Weights of a small mixture-of-experts language model, trained from scratch on English Wikipedia: a shared expert of 128 neurons.
Below are experts of layer 6 (counted from 0) of a mixture-of-experts language model. Rows are named router (the router's row for the expert), gate (a neuron's input weights, with its number), up (a neuron's input weights, with its number) and show model dimensions 0-127. Each number is 128 + 32 x the weight over its row's rms, rounded and kept within 0 to 255. Numbers have three digits each.
After each expert's rows: a language model's description of what the expert responds to. This comes from a sample of Wikipedia text that the model never trained on.

# expert 20
router:120098119133087106123105191153169093112102109101143184151102145144130143112125041125107109114161146132117146135153128172117175129090150083101137088134163119121118194110178127180151145096083095152113084172057081136162117099081102161155199084132094093122149106070130165160138180116138137188137091074080160167111144117153169117064160115129079132121135120197089138113072104127091121144128
gate7:093050103143097126142165146151173099095155184096141123107167105159166106155157124127155125110097153141210147071168119125070118076148163101119114139124126124123076135182084145127152148138122112162132131138090174061145099140134123164163183109151059136156140064113154104103125076111108128160113113100180132107123171114118111098188118152192109090113150173150154118150109117097233124117171
up7:145123098098137163100128075136065113151098080145078150129120125110140143090144113147140141144128148108129069130165153090102154177149132205161164086099120125110200134065122117046102080137142119149161076059177094110067153134111166117095124116121120152157119123096151165135134137103116136139174107095134123140083132147091098119115133115116192119130105149128163148077105128130053127183015
gate8:138134138158121100138135163132212101098123132179083120150147128162117182096108084200100083157167120179114187093113093163121137179138177130171181108123073137100092145077132127117100142164077123091137140112169129121164109107125132094081128126109124176071120111112188125127111111065192165153160138128103157195144131100171098101105148166079123097060135159155126147142093082138164138109079
up8:101137170102123125051148102144166141064143096116109107115130095133191103089166073168101111106180089135105088159137064049169159102181124141163185121098122109114161123107078120141116156155144145060120168111083167097146074114158115105155160087098130148097114115093113146154148134147154159139162140059128182110109101130141106111141133126115151110082143104151134093159094051110206129137082
gate9:124171182146133065125182136119123182203110163157193152164101059183064124076172136058108098149181103109143055147097126114127154186078152121164159122104151170118143165171148146088123156152166090134141108126091130106135134114106115131130176109094110154139140124151111111173123115081181085078117149119077111153141062161139117100125068139126125142132132102115077138099127147165142087134146
up9:105127123141100174100166083166117150085139139109093171065194145114098178177167135147175135071148147134191133150118184166134146162119210159107156084148128095125144079111131072061100131185146093156062105106089112163124144103141142115144141159209122062126145116086154142123175167131094126110160086146143101125086088167102114099176132137152123105110153097109123136164155115164141158096120
gate10:123112129103063113135138132113095175135180145165137099150134094124089159156029079118115121109150093119187115156111105147150109153097158168177108124081150162091144090128196127168171087148060110161091137085126152154111159131157134150155153116102117165154087130121110157040151117204066151153147141086127162119107157083118189155173115118168116118173085135166159106098141099102146138139093
up10:113118083071162140155127130158141167047095091070133097144125128080087096171139101093118150130148139167067144152078116155132119164129119138128097087129165091134122164128148136146179102061106097098133105187105090152103114179107118154096090133099211146137149104148076149109121109177124128158146186153083116082123142180126140130098173162075157159173165100121149091081077144176151091174112
Units and coordinate symbols. Degree, minute and second marks in map coordinates, plus unit and math tokens such as km, ^{2}, subscripts and measurement parentheses.

# expert 23
router:144177183134134135137149172068134126149129128112145135160092065093107096118127147156075072146089082161113167141162088143164142148156147110172142113084083104170180125090140208104066133135079075149159145168151128119076081143109129085159145111102148151141149198150152145107097091142115113146101157078145158103098144081173069100049149114117152111167096160149118143145133081121107144141186
gate2:142139091089115105126118140125080121105095160137052146124162127133161147138123133145191128113166125060180165132090124139129186169170120079138108115104153064111180096101067125149145197105148160182091162146128138095123121110212146107138123150096113126199147141115105163164103130089139130098116128117157154100103148158093127173151139129081093165173092104168145131127077125056073112185074
up2:172161117130125123150093175168138109135149133206124175064134110173083125109135157102135078191128131112123120168174144092134127079106169129072062093167123125131108094142107102109094098171064150094151152080148168055141156085104105184172111136131101178092115079136159172151123173182127118187110086116092163142072111114123167151127110176147098139121166140119151185101125120157156096118117
gate3:112076147189083202122069145138080133181113142102133097093103137165101179069131135109125151122132143062187125072126148148122140103137088103125146126044114159114085178116136181078143161162145142107122149114116128131140163156135120081107107105083176151171095111112152102109131141144194149122086145077135131159113214089106063113151120151076140175160152153116139114116133114146175157182122
up3:081134146130155131116111150101152097098130176064130135142093144145179159105119180114083127130138194121138113094163131113186128120126177148134102146101167124137124158071101181126144136073090142119075187105144115054106153182160109041177120176083124146157106077117099134139110140156186119143129141091143109149117225115071123114138079150113095127143212138114136101137159076156133126104130
gate4:112139145075158124159121120140144114129152164104118122202129122141142089134116169058122070107152195120103170159120150089088132141111147145121154063144184106111158112049091102104200137108146111184123168108173163106134142056160145097127086182077137152121091087123150114146064101200131086133109106090094113160141160095142140113133130173123084096172139132144126123135167113180142106110197
up4:162141176139095120176121078115123151111126111139106102160113106112169135190140125132118159104105147143100149162183131106164141103156132116098098136127157079100161092087088119177167082194086155145090078107182168087165086135159138102060091158105074134139129102108115129114094168162141188156095111085166100220059129130150125151161143119088161104105131142068072111138134142120108093132193
gate5:130200084107083086108079102156162099123149143173152194128178089155083161187210102172099069137130130144084111129074127136108153142093126133099136162142149067126135069161093125103151144088112204074135127134148096079117160159104071105165186126123074158152116087139185112164126116107113136094124125119117089137136107152164105186130098149103118110083092122136116063118123110144094125131112
up5:111181121108154076107120102144099104206115207195125209143155110174116117140122101129118059083118112168108129150060109152112111115147113145158127143171155125107158074094123156142135084111131167088143097149115118100120169099043082073127165147147106154101105115151138077148141090134121109083138152092102164094097135122193147145135071138162122117088089105150180123136123177106087069128142
Prepositions after verbs. Prepositions following a verb or participle, marking place, agent or time, such as located at, owned by, during, through.

# expert 46
router:150160103131095176134095127139158194163117110170119120154132137129070161155175129126166096125176116142067113160080088177061151139093135143123071090151099100062069111142118109115094117159166105126106165117146094150158177104174145133060138182158206112101106105116114125134124085132126080092145150088128108160087183132081152131127127124153165142190166118136156136082071179116125071150141
gate2:102148138157125117198121095103130144121109136114166099088109177136145136136120191125087077153126099143174175154180163123064159123089121154145094124076147137099119128163179182085178134120132106060152149104119069082127141123170187133077113027119130131109135133160198138101137116155163156135113107081174126093143106176129166150113126162120165143117084120129139152086107173041119100127112
up2:049114107077060148127130122138143146109103101123074075137172066166172099090151162104141090102163105148097171126160117167068141098157079179142147148147133183078076126098074127133114139107112137145127147132112167135115125081095126043104151100176141112138102144165162127134173167090089132103148143065136095129123048170136178090114139143155122124094093075132139156100098143142153134119074
gate3:141121117146172106125111176143095232091144142169173152108108149148127105100135132173185115068163163105113155157118130094125191155108134161108143134153150141177133096082190112118127129098143089134089127100159098124073188087113154136136137176117121149144135147175126135126187051124020103078149096114087082131100126106166113112130128195129175178184135129114117096146168129137109127131142
up3:166106151099138137127112137140050132156065138136135126144127163112160123172205111146162123126111107111125113090164129140156120060167201160040126154145085101139110167099126128170141182130136147121168112135165132100072129045169145137125131125130109146125119102127146101091090154151162131148113141115054138152186126170151138073141174132193075118119149199113170122146115078102168106187107
gate4:127164151116126153146120138128117114143168093103058145122094158203198127145084088119132135106153090156117122149139050121070127110134159054140149110100097136130118195161141090098066109128128097134111126085104141122107161162163155098095053133112129128152122114132171119111202097128127133139176174099149117064098097139091090203052097144104103119155121131149166102104183140108180163108121
up4:138173153142137119118112155106134082092119110136101113167159118101137023153144123113171107140115054164120167078114149058140165130143116170031140163190160125170133123127119154082132154137124083144150101218147085094138152126065121084177120140111138139097135142113113131112085137098068110144115127051137154106109139146158144082182145102086080122114135089152115079125137131156141116097083
gate5:075107070133091121118070152114099108124134076084125129128159146201101130129136165121118126060120102134105066107120166177110081152101167139148048080121140156096173062132145101075157126135156090121160143100146201096086154104101119105048096097135154155122141076096155132131113165098109096113174127133122140079125154143127104191081128120065083135134140134152171114141074161111165131157139
up5:086128098091117126085091150081101134189097156073152140104118151161065137133154067131115156142142091125110085041136111146149112142136128053107160170125139162147127141096111130121137123121134116096149148143073180081190073076126129085138059147146126112149100069145123155125068141122141082167109118172033151102116113120167111164158110144114105110099103102113185144105179119125071103152097
Latinate word pieces. Inner pieces of Latinate words after prefixes like con- and sub-, e.g. con(s)ervation, st(at)us, sub(s)equently, act(ivity).

# expert 33
router:120146157154110173198174092109127135117123169103099110067155098091101114112129086101072151185110189138147100110114115075160109099089056106157157161166154117113157083122110142151116174151163140142132128135081188094087162114183125106117137134111175140097144166158086074122180168141090113114096063143122085144172101133097150111112136168112085150094097102069144104179137176152146195134112
gate3:122076160112155173112107138161194145124147180157190165127161128149116092153131125099126080143172137132112085148172144094099135094053105113103186099224112165060075097131149093164146094132105090130119150131076133159080098165148148139082128124145130155165120157122130085136067123170150105082180135114153172136130115166101056094136089129146132178155153142126081110133148174155134138127073
up3:132170091138130197122123126106144215122097142136123130138141085118131086125081119150133104139175173133126161095158131110134170117066149089123101077192170139115073141178166123130067099164176074114121160137072080154098122082156141152067118201119106124147178156108083211128056157138129132112157111125175094137155178125131127100111107128158162149130093112140181151138139158100103165108138
gate4:127087116134133113145104153093148118107161074140076140172219056142100081111121084135082151146132127101157086082109114083101085140214133116165109155173154185089162174123089165097107134121156153168139124103161099124105162163104114151119130135141111088118123117152150113120128144126105172080152025170107138127170183071140091124082111069125157131141118102060115112108142139149105155155101
up4:138180048161192146123175137091130098137102051100149096102111125130120131196034122225174138129129190143136111120122053163132068140102068118068138091152105149084131150141162102083132086092137160101113121151114161161119142154152148095119109114127095114154092107149140126145077120118144098134089096166113128077130140112154128097172137178102145163118150129119114161145105131098106113086173
gate5:137131155164111070145122209124171145102144169091150156139172154178084075092176142064160126166136149138112133155121137116108131093138088113148184121125067109111090132103150077087116071124092142096183133176094143140144146126137160122098163073075141160094097149170134123135093130107130144104113114120116207146160158174078160113090157166134125145115152108157108153180129066138142218165166
up5:143116176140115083127134148157135108136065151114132157091164071165091104095132170092140120157168155069123122161092138180097112141123119107110152156111123111091060127100126115175134122125151119124167157153037136177130132149116116076127223142103188125154121174132089125104110135105149137116158095126111158145158158169058141170102145180120109165135090123188104192166104092080153175146191
gate6:073084106096143164111110140114090149178184124138055114082061085116098124139130087125135105092121120074161137109070115138118062146129115105099097170162124169166172123088152134102192143125110165137091112182156110161109157125114140107149232165111118088158123076059123126149157143112120083133156143180162140089143096114192157132171123097149131166143115124127157131127056171134113141140096
up6:120092128113160126158122096121133090150125161088155108126149107164123116104129081116153153117162128098123098108152114133139082128118085103046039186160087152148184114089209126165207143115087117170143114129115149136151145139107165098169177165103130106160156105084167095111149151155156163151102135140144128080088098089187155142116103097178093132171123137135123167055103144157117129096036
English surname starts. Common English given names like John and Robert, and the first piece of the surname after a first name, e.g. Leahy, Sharpe, Perkins.

# expert 40
router:142170116118176072140148125172171104126077093168106170180172135150137144124173143137098095089145106127090091100202124107104107146083144075089119155107160130120124205129171145153144138107124092138068101080135118182087136167086100171188193082162117075128153162116148157157125128128149098108133106099101131123099105083107157096067104146157096145161095141154138115089079137067087110074142
gate4:104128190118171130149087137178092155116179133129132100083140136146068148060095132115074176100117173073107146147146112138142166134109112088079151126054090095137145146147100111098138115123087088109098083105134108156132106127093099111153117131170140135131145089031175133196176111153167103154095096124135082155160134111157145127149108155085142171145204120117093100147209134063140128140139
up4:107130106121137106159092134153167114152144117151084078139175156130136124111088121135121159076087174078150131155167074092126155105135113088132103152119163165089186113161099098177147157160180118162150158130135168124060122101125076130129141064100148204184174166122103188120183152082156149219147118121063123116148102135113098153150135134095149093107074160152121099145133090131076094171111
gate5:135184112109131113121146199130125095145105114205107126133154154060099134177095081116142130103160098082180157134156144143068144123132192128097154157142070142164082133091098125133127058168191110156136140072134108154160181138121161133152090132128148100141084103186128052172142141136119093193133109128145099143140095071170080112172123153105117118108090160123106129158187126138187144141099
up5:122158159133185105196137173075090130132117141173099086145183191134129101127107121123162120094092119164103155159137153119104162133090116131066164160059193093159159094078169181148182079205083151092111159045133149108145107100166130083111179117140135118114071111145118089149123096145167120149133145129144149176091144121108121137138109145117078096171090095136126103114086138131179129104106
gate6:131136128115150107129117144140168095123143128154123131152101121146125152129144107183207136203182071130125147174125131079065169139091141141154091119178127163127117176132126096140133112094185135138069094064176062089111103106152159157145111158157100207142171168107172136084161152103112097173053108118147071149116134142112118106158159060176163072095131131152115125161170101135135115093116
up6:138163082155171129188117113140091060133106160117087109153114113137128103111136050103117093120170168153078122124133137094119116118131131170104213144073129141122080150119137134141110128127151095139107029078137137133145146129162109177151202183090057145127125148174150151124149136080172087080184158131109120120146162062182153129134103077118108104128102115110130164098079090119175120144159
gate7:106160119216092160180156084155188088169129095108083151122123125127103203151111132109153178144060142151085062105113145159136119192110093150120071123065128108138103123097115098144125197168108164119122087054152073079147148131162128184167130139160130122116189168182171140142161114163101088148091119129149124127108126162163125150112131128146089128144108080149161181114121112118135139109149
up7:090203116193114098152187142102113168186134116145180109150121125141115133133112168178111156092179093146099122071072076111128106127067125135141145152170085218101135066136159135138110128132120088117125138087116152121134132145122171128181128152090150105071138127078118183089121128085152110095131122207145159123097161102124143078196111109089122100131154128126129092153067081098146131165159
Taxobox and list punctuation. Colons, dashes, slashes and daggers in infobox-style lists, especially taxonomic rank lines like Phylum: and Order: in classification boxes.

# expert 41
router:123107158122169095119111075083107165163124143145165069160101109128123179148126165177132146140109108091130153075212154096149119149083175117096171122113120159083168114118131127131153100135164174128181138154172147090097151189099150157155124169109200086139082164121058076112171125201144103179123150135152140086118118142065125121105159128114101135091076116118148155086122121123096081063122
gate1:106074102118135108115153144117137149121129195160119112125095121135149165095121120151106120068104109096142062168147112090143085121153128151159204136122088156115136192085081125124184104154091128162140114090069082176130103068105072093134122077103104071119133138087082151153133144159075113179110098128164153157104148127082143093145130126108140131162167092132143098105126171136206203192087
up1:117172069127120142124110119100072154122186188152123132133104141141117163109130160184100120130168124111073130214080125118155163114110103136141098128169052098127130084139126117122124102106117120128135107105071110093154117107095122147117127149140124135097082172146127129117162220152115152133152128110142112213100115123067065119127174094120129164081157158111132124061080118208200111181154
gate2:121081086138162090122120160126119180103119106184113110072118067099154126088132100125108132147176162073124105127127137131098074132117135053154114152105144134139128103122133140062129106118077169126101175105121205164111101097159154169079131136186147109127136117108152120191086159139154113115102141111110114144161088135105145115118135166129138197026118121131112058042130127048153149148122
up2:124162163131135119136084139168141025124100187117074150173124176123093179144178155123193146100049102138071096136094164094187173116110106132119125125198153135111156124135152123192144155109139152113173115159096118150110123200124103135144116100100077178142122143103084101120142120120129127109142122124158083140110110122163095119053162098136135065209127158075097155145129139137119120128104
gate3:141148176090164167154181125163103112076046170099097144124054153148098168096102145135139094148073126141170135115135189144097098125145104126105118155136190135175152135089185057151140136152109107119188155088158120162157142149130185105066149176160139105138134109123133092153128219165147085076148137124130097110108101111109111087081122133141147129127097125067209158132122125122115160120132
up3:115138116080164171137182049120085086172058100169069202156082095073119143110157105140065164140104134158126120134076184140166110152165162170176114178133169158119103122137200128168111118127089123143104076112133113152118090120173166114079131140114121158141104102140087146157140107199098172102098137106142120100152108124092120134140091119129120082107118108144053140117190112129114136100107
gate4:168067142102151129094125120083112145145130109080097186037140100140111133116130148159168177159166176172132144145161147132158171164103096134140105192141104170085129129106155174111113092121136125128135096076142162066123151192222071117092114092129136099137139059124153158135139158144125137141077120162168149140166181080082164168116127179194130154112118122169094127119150128135103138115084
up4:089112106074165127159203080142131144128142111122157099186129156086158133077128208133089086173173124103149158131136109095073107134179106119108113097135114140134107092118105121143138179139117089102107089131116088125093156147110099191157125157112105155130166090042143122145119145135234141138131126114091141131139130141121138081122137099098158057162086071073122098196080166118144118108099
Bare space tokens. Lone space tokens standing before a split word, often after a verb or noun in running prose, like also managed, himself entirely.

# expert 19
router:101099130118138117144154151165091115158157118112088118113116156082145096097181143186157134087093118121122135071175097104102098111166135209093162188158121111141129159089155100171123189099101089174109102143112158124120072106089153083158182093141108146158174176174120103183128106137122113103137053140130169104074161099129167087124121174152108121107191203117142148152163110108116172146176
gate1:113154092125103162125138096139100166095067076074122098168156092196158092101174152201149107119102122156173137168141166163146109122089091098193061162122121181192172117120150177105115177174123152151089112104139159204094133136127094124094139116103139138147149107076137141147148078161129148150137168087095174192165142118156111097112084146114125115089123144122145103167162146139139100099182
up1:127149183125062067059123121168133100068144146147129134116105132101162136075087101117181151106144151161108150135119168127093107080103117182137165152119110132127159168140113175119132173119161155113152131137143066188112113094161124123091096087105084079136119183096084128164193175101151125122146100182083176166172148093071139064117159155061145104156158148096166159168155141126135104129134
gate2:057140096090140111114110070142124085187131113135144128044163158160134114100156161131159106122106161172151124133098096143141150135103138185102112178159151149143132136142118106099075125169112191204171177121162135209134146159140118148067148148172168106125150059128137142144092113143160123133141076114126116123141084067124061101157085117153099178055149188146139095158110144140116152125119
up2:136162164106177138074109128109148100159107095172091166074099097101139107131127108112085113193183151104154145090139122114135110185121098126149193165091138131089088145118108116179098076113123150087129131110113118146172121067099147164098149102065091141099156130147159068119102106087107111055111132090154141154140132135110181175141161136160097125134060164090096160165194136058147074160129
gate3:105169098079154166153117103164104147163112125106086143103139121104153118127193118216112138104178122185115123124143158096101140111143140149159150117093119210160153130219100162113149127149106151119118091094150141127124133146143161115143089150121189146171141093140177140150142146164177147168180131178108093113140097151151137062158147115205114123159145170109131047104061072142141081098124
up3:149125088136160093115137171145121102123145101195096141107234154178143112183128093128171092126159120101112139167138134126135143119082136073089101131144116083065141172032175072129147123095172135123123143128126095165139130159115096144121133158127126143163146134108069086126130098080071146149068107173110143126089185119142163139135169128129145095128169111102176102159172077096136072152073
gate4:171130125100103137102160112162147155129168059132101125073082066181152110178111141163160122175138137158073171044141169084133104111131174141125117142050113115145168091128125086143101137102173129147165177112150186181090120091132116151120157120074152127134070108155093131104148137169123128164149147090137100155122093131151165094090115093079175110113111164058074131097102175105148148121162
up4:112158086128180152100165112098069143107109134138155137165162182067128140106166073113109123093112115068136111130149127108083101193071157160119124128127139119118164153106182076126144106116149095131130132146150075067059125170137140145136109207172110105164087039143163117110151143120154111110103167173167120114159175118162094091141161118102091092120114104118155175154073175183103173114135
List item starts. Line-initial dashes and pipes that begin list items or table rows, often in sports career lists like "- 2010–2011: club".

# expert 56
router:119093115092180113159139137091095072158134113150158176138104109123188116110100080182049167104087100132152129118166163104150142111157115137119105126131102108067165166104129116140158138103064082155129117174077178149053075115128054116164164090144105119121107133132071147083177118113164149147157092099109162124202123155166114109107133091170101102106176118126104136118182153122098107193124
gate0:141182118121167142153124090118138131103144147150120160121141104138134115092113168123115155132174153111112128152086112124095083143183102176117097137137151100108027176106154109078130133131154097126090107109095087115096160148136145130070078117095149161104149160061106128046100114118104104160188133058142127144063067194097147143120119133121166180179135031081112143130140090131161109115097
up0:130099138151183135114177119132177096116162109109146156130119089108078088116084085112180171097152149122185152128126195169187163136184172205160097142068137117125086149133164112157149201123093160129138113142112131118183109144149167083080085121168117098154103151110093146098160048166105145101136165106127169159084134175116069136132170113119141176171107085126098155123142110134164112127104
gate1:126150121129103040065114075182140143139164100147112141103090133134077122135048093135162065140073115099141124166137101125101156109114139140119114108115184131095150115204148136134136099132140093112114063104144180112139146107170125084124186146143095175125130091083167121151107099119075089125080150165143155232181101145096093106092123126110137179117089179117126129109135081174132112132121
up1:138139082108119155045139166128126073074149154176133130115099088135156162113149208164136104141123103073179114089136195156119097128159083048118099174179121131139103160141137133113182170094142139121130167084122115169139139105151117189090087129071129130147167131096110156168173119101190142088103111114081156090077098137076113138134103139178146141121091164173137127125113152166125107068138
gate2:157110176090080109177131135078159171094073166136137148130116058113152123130122108108187146165183157123146147134099110095122067165127066132063134133144092138120113111124136142134112159151158042087139128139084229169083089110131102144095150142141122149155140124149181142144165138122114053153134094198110116123185067138113152113101107147147109121081127111130091133165167090153136142160083
up2:086112150089144105133118112199136090155168126065177179124149151103119068161153124138120126140144087156116133140134144136032054131119154124185120153179170125145164133138113146129174079120122119085138089113208146140094127158106098165119115110096125096128184116160137149081096110144146148133131113091093137195110110160144167191162089108154155135165086146134165116056116115067156163188121
gate3:191093128131130080135109177096141130140083153116138098131073145107126101097152099167100061051139138131103089073141069124129128198106076094081155196097093097120129102134133114141117144137098124079131125036132130140171129141163083073083124150148109147140140124101157155159100117187114129109161169112091170092121099081137130156130129076128117091145124076134101117132097060050129139167129
up3:131097116133150116133131108110112078096132100128100124132129134110108093126073138104123103163183145112108148162160166181150163125115075099128179103082106098113172071198134123127132053087150165114127110098098091161136109131164108080090073171117182118107122068098147110109141090101167164115099095044106154140191130118203167066084149115167115108148132077081098162114151149100121158075132
Sports scores and stats. Score dashes and numbers in sports results and stat tables, like 2–2 draws, 6–7 sets, table pipes, and number words.

# expert 61
router:103086157155190076099133111092121147097171105168125160169081200156150164072112171144083152080137102141099119080101171133114146085130169132090163108136111103141080124101100163134167174090142135104133083158103142146161125090117112112113124102129164096176195088158097185136170165090089155120118142137062139149070091137148109105137072154150121095131140217100141121150143150156078113088119
gate2:136142131103143131127112131154147141123135125194138176124145110176160177094157133169162137133130153097122160125080113223154127141185141162120087170154124147067154149154099135147127072138093106110188081049128100159132108128080186079158107062163176157103107156120141096138110092140141106122110164088100109114095088094114136186117163095159080150107170104131140102170181172079175075132145
up2:155132130094150126131151125119152138152097140152117215160111157142154104104164146128093084095161143134152160134173213129162117083189151123103131138142211163130170089092150093111123090110051084074143116111126131150176111163172173154177173148130149145100111164088138092114096129174173109145180180103120135131138085177140188201140142141120148145167177122117120154164148162173118167142147
gate3:196110156124140136078163159123088157125135109151162110094113130161106190116109089121125126139094159135152147091099134072117081107053052155138121138095130145129152150140129167190157105118140076168095140127106169117100184133106104135179086089139048120041143118108080144203113169137131143119127117160128178135125143113189126110080144085072126167106144126135167155179129072106138139160090
up3:150114101119122115073092155175100093119069113109163103179080094150143125081176065126088136142183107155156128118113125140131101096052124107129088129083103173113114170135139132200199155101097095166134142079117109112116123153122088100096047173127071103111130101146157146162152111152114108132144180149112184139122121091082194145099113123080142133078154140115146127152147131137056083169164
gate4:177103144131085139100124123086153147124171122175139149164174109155141131106141156112074133012087098171077131202090120180114175139142169140107144108162119143124147075117113099183119144152180114101120172113184172105179114118119130108104118100135104095116099167092069087172123129180154159141143102158112123086130146072080127141126125151154105120114141145108102232085092118109157103123123
up4:164088092146097140102120140080169150136120133177137121132156117080125113129096174125060117072124097105075099155160146156121127125162136146134112108135118160120185106115096094211071209146212214132111139074177107136172141149142173156066113096145116144151103142123130079157084137152094142140169159142141122156167127059185117125162080105102124129122120117128096180084122139096148147088134
gate5:149143151101134111179117177054137137118077151138116141134103159103070145127204166171201087156157111127114179103133207108133189076123152131126115100108136123160140116114106067139157163117134095075099157146085124100109061134134120115091194093111138160098091152086112136148145109116094116150127099137136090127098137143130120147071173074127151109184082177147081133106116109178068179153105
up5:137167134091208110120100157099098139130142184160086149179142108088120175197099139179174139167150166128125132171162100103063164149140145176174103162149067116068114100147086116068114149105120158068137090109163183118098142145110101118087090123141166155118131147141112125150107131111146083137086103129088089188132125181122167150164144116086177108120115146163153093086130150118077065159138
Year digits. Final digits of years after a split century like 19 or 18, and full years such as 2011, in dates and career spans.

# expert 38
router:146171089100168088111156093176169147137079142111136166130142074105085176151110175121139114149202125162098147133111092114168114146103116164123132112175089117130113180103106101082083126158137141173169177099146100157127136110161093129055106174176214087135127095107065121100101152142178184116157123076171102157103151151149148188116142110094187123148161160120130179156114126161141110156098
gate2:133096164093144175139131122144177104120137153155103160102090132167143073118061132196172152118148112085132107111126115108092163113139094168173107159133191102114168154039160129101091133119128182141134136126135148088077125084128132120122126148099160138126118100129160162055189099115110099125138120219139076084114113162041136148096096152078206120130147143118110105142146159122161160178108
up2:155060072114152161145098141127128135143133186137135111086090063145135132205188172138139079124142155136193125166140115187105096181073106131126139153120125075122084146079173089065115105109142157168140113132080096141143140156114109165173140097116066142134131148138156156184103152076126165108170141136108112168084121180089106153110140136132152108116111167151094124060133103072165184141135
gate3:066179130115173138098072132086080173129070142157095087135103140147089148081134070135144122140156184167131117139143114160117151170148112149088112140181142060095104107128144158101086127126081137106177146114127158114191184132059081127098179092153147140127126071103106142080115103096079173147096084131084117148134069116138099146075165150138130127159110076116159077204137150110136108124126
up3:169096073188144120107087131112115136106131140091085115156142108061073170115151085162073177115136126179167117143166139125167088238086100083096098103157133103140150073136140164116114154080174140126180172110082119100125157182118137153106157169134088103133101142085151100178148155147055101130145119148078097169154141105115107148137140099141118114114170059129142153147120101126098177148142
gate4:144076141158149199159106142134152135163099126130146180101127137116169088107144107066112119104107153114104138123097129151127115078093126086104090075177147078098114151139194109134100148086105155073173100118109111085137141112111101146110137125124150131106106078071107103099094152179177189087128133149164158052118141154140119085086135106100131172163093086155118133068085177108144072196194
up4:159144197150047097180149138143084148130111139152135128152129133167191103095177169100184134133148142136151146182113126137119128137155111104129129098106118165106166120167133140141106171117149082108181139149089083125066120147118056130048122168185174166157132155122141095146048094133124185179113132101109118171150114178137132139092100146103097147129174077113089133143113099148103042125106
gate5:140113145132085131075152136135171134140097080172075132109124165150142108123078115110157151071055143149141124149138147114116068127057100139150174161090129114081120109073137100112148175082082150087178181088161143110123140118184059084166120148205141133180135152101167132062117121185085156145117133116149111126064125136117083134139128147117150158095091120122165130184135105083143156070145
up5:167173161165194131127150106140123136151126170113091177104088085137163168077137162106163172061137200153202147116102144171103174149063099109131118125109141097152124148145111093147118154093174163071196071141142098112106148137105131084145162125081049104165123102135175121134064104117140132128122172146110146078100107147150103091098116127123148114107099088049123132102151106147156140092148
Latinate word stems. Stems of Latinate verbs and nouns, especially ex, creat, duc, press and per, as in ex-amples, ex-pertise, cons-um-ed, pre-s-ence.

# expert 34
router:168164137166079158214135163130141131131094122153172135114147127068119126129101076092141139189218154081133123138104117145158128143114103098126106160128168140066131163127092187132122145136161128185138149093079155169130118119131104189102158137106097158100183141089167174125165134131131140169078155070129107097118113162071184171123160134081082134115086163091124091149096120103089109067147
gate0:163139035115157075122164078147114150123155094114140111149135120152085150140127104150172128188108019125129101168177144185088152161138126124081142106185162175131106137091124150095115075129119147113115186151175136099115124131094137113119115156116097111123103095122068135210104127214149081095107063088132136126177124164095142120100128118123143115113149134050098122112114129106124174143108
up0:166104189168121092135191132082063166149139138115137103120096187148142068146109158128141134103110216117109141090133107110183109134121156114118129150128173084133169103142121176122130157108119090159084121087120134132095145167152213150134151149116174079117171122161125126128057140153088101180141138133147113182077136153170175117108134155168189158134122232151103127149101147146098153115139
gate1:100090113107065122202157115104085151090166209150183145086123119118132114134096120081111082142154093156111069177141106147098138125158129117143169053096183160092139192166060163128151108140104143106095108173103120129145128125137096123092106166104115161126070160074115087123131121152124128196192178109094142097162124127091110066173151131134166110122107137133115112138162083149115093123171
up1:137102105099113162237079098143131138142138153115164118119140074112121109154077115061088081154162114186119086100131144117102124125096107118164134136148141139113133156131044137152115185149159078142116092140174076130117141095109114144085133104165087194168143083135123163174192060167097137208101123081087125111142101083075175110132130107116116146148117103110115085082112123105132127110146
gate2:127161092112102108176080147182128138166138135114055159088162091171126141170114106165072094116076152122147163181159175153204080106096135122121081119145130141159111093111196133140107146103099152101066147148068157149114119155158084158124145149126140094082099126138094084150134152189161181120112171163186154131121115174154142124104106101132126145137117110172173159062090061106117145161136
up2:090111115156095101077075135128198115107135160157123222153094147166115125092110093108127120182127129105102125163086153167137133144123079087135125078177144177117145133153085153138166138118177098113138104089159099125181178104149105054157094075081163168071134075132096163133155181141120100084138104121191081155102149138136131146139197167154120119150150120101086130152146109118096174172111
gate3:128101118067118121143124164137153123070076123091069117082121152108154165078122141121141144179110155108096123115172120167150141126108161164148152107165119147159125142151115156115137101127127132149169164124099159141115085129161108146239098056141092103240126166130099160174143191046129193164124140126143165153172161138090114165143197132171147095117139146164128130144115132139137117161154
up3:116196147185153107111107085127132129207157172127161108168131153131148099182104131138122140078125087199118132157152128120058118174174109109135108140121112147110077150137134146124118151109103152108125171126173183144170141127115077136085131166122096162093192118112107089147116080148176076047124137098118087153050117136144132099153107210099121096122120094120092203115090101147123130162149
Latin and foreign fragments. Pieces inside Latin species epithets and foreign-language words in taxonomic lists, e.g. be(ngalensis), commun(is), gra(ci)lior, const(ru)ção.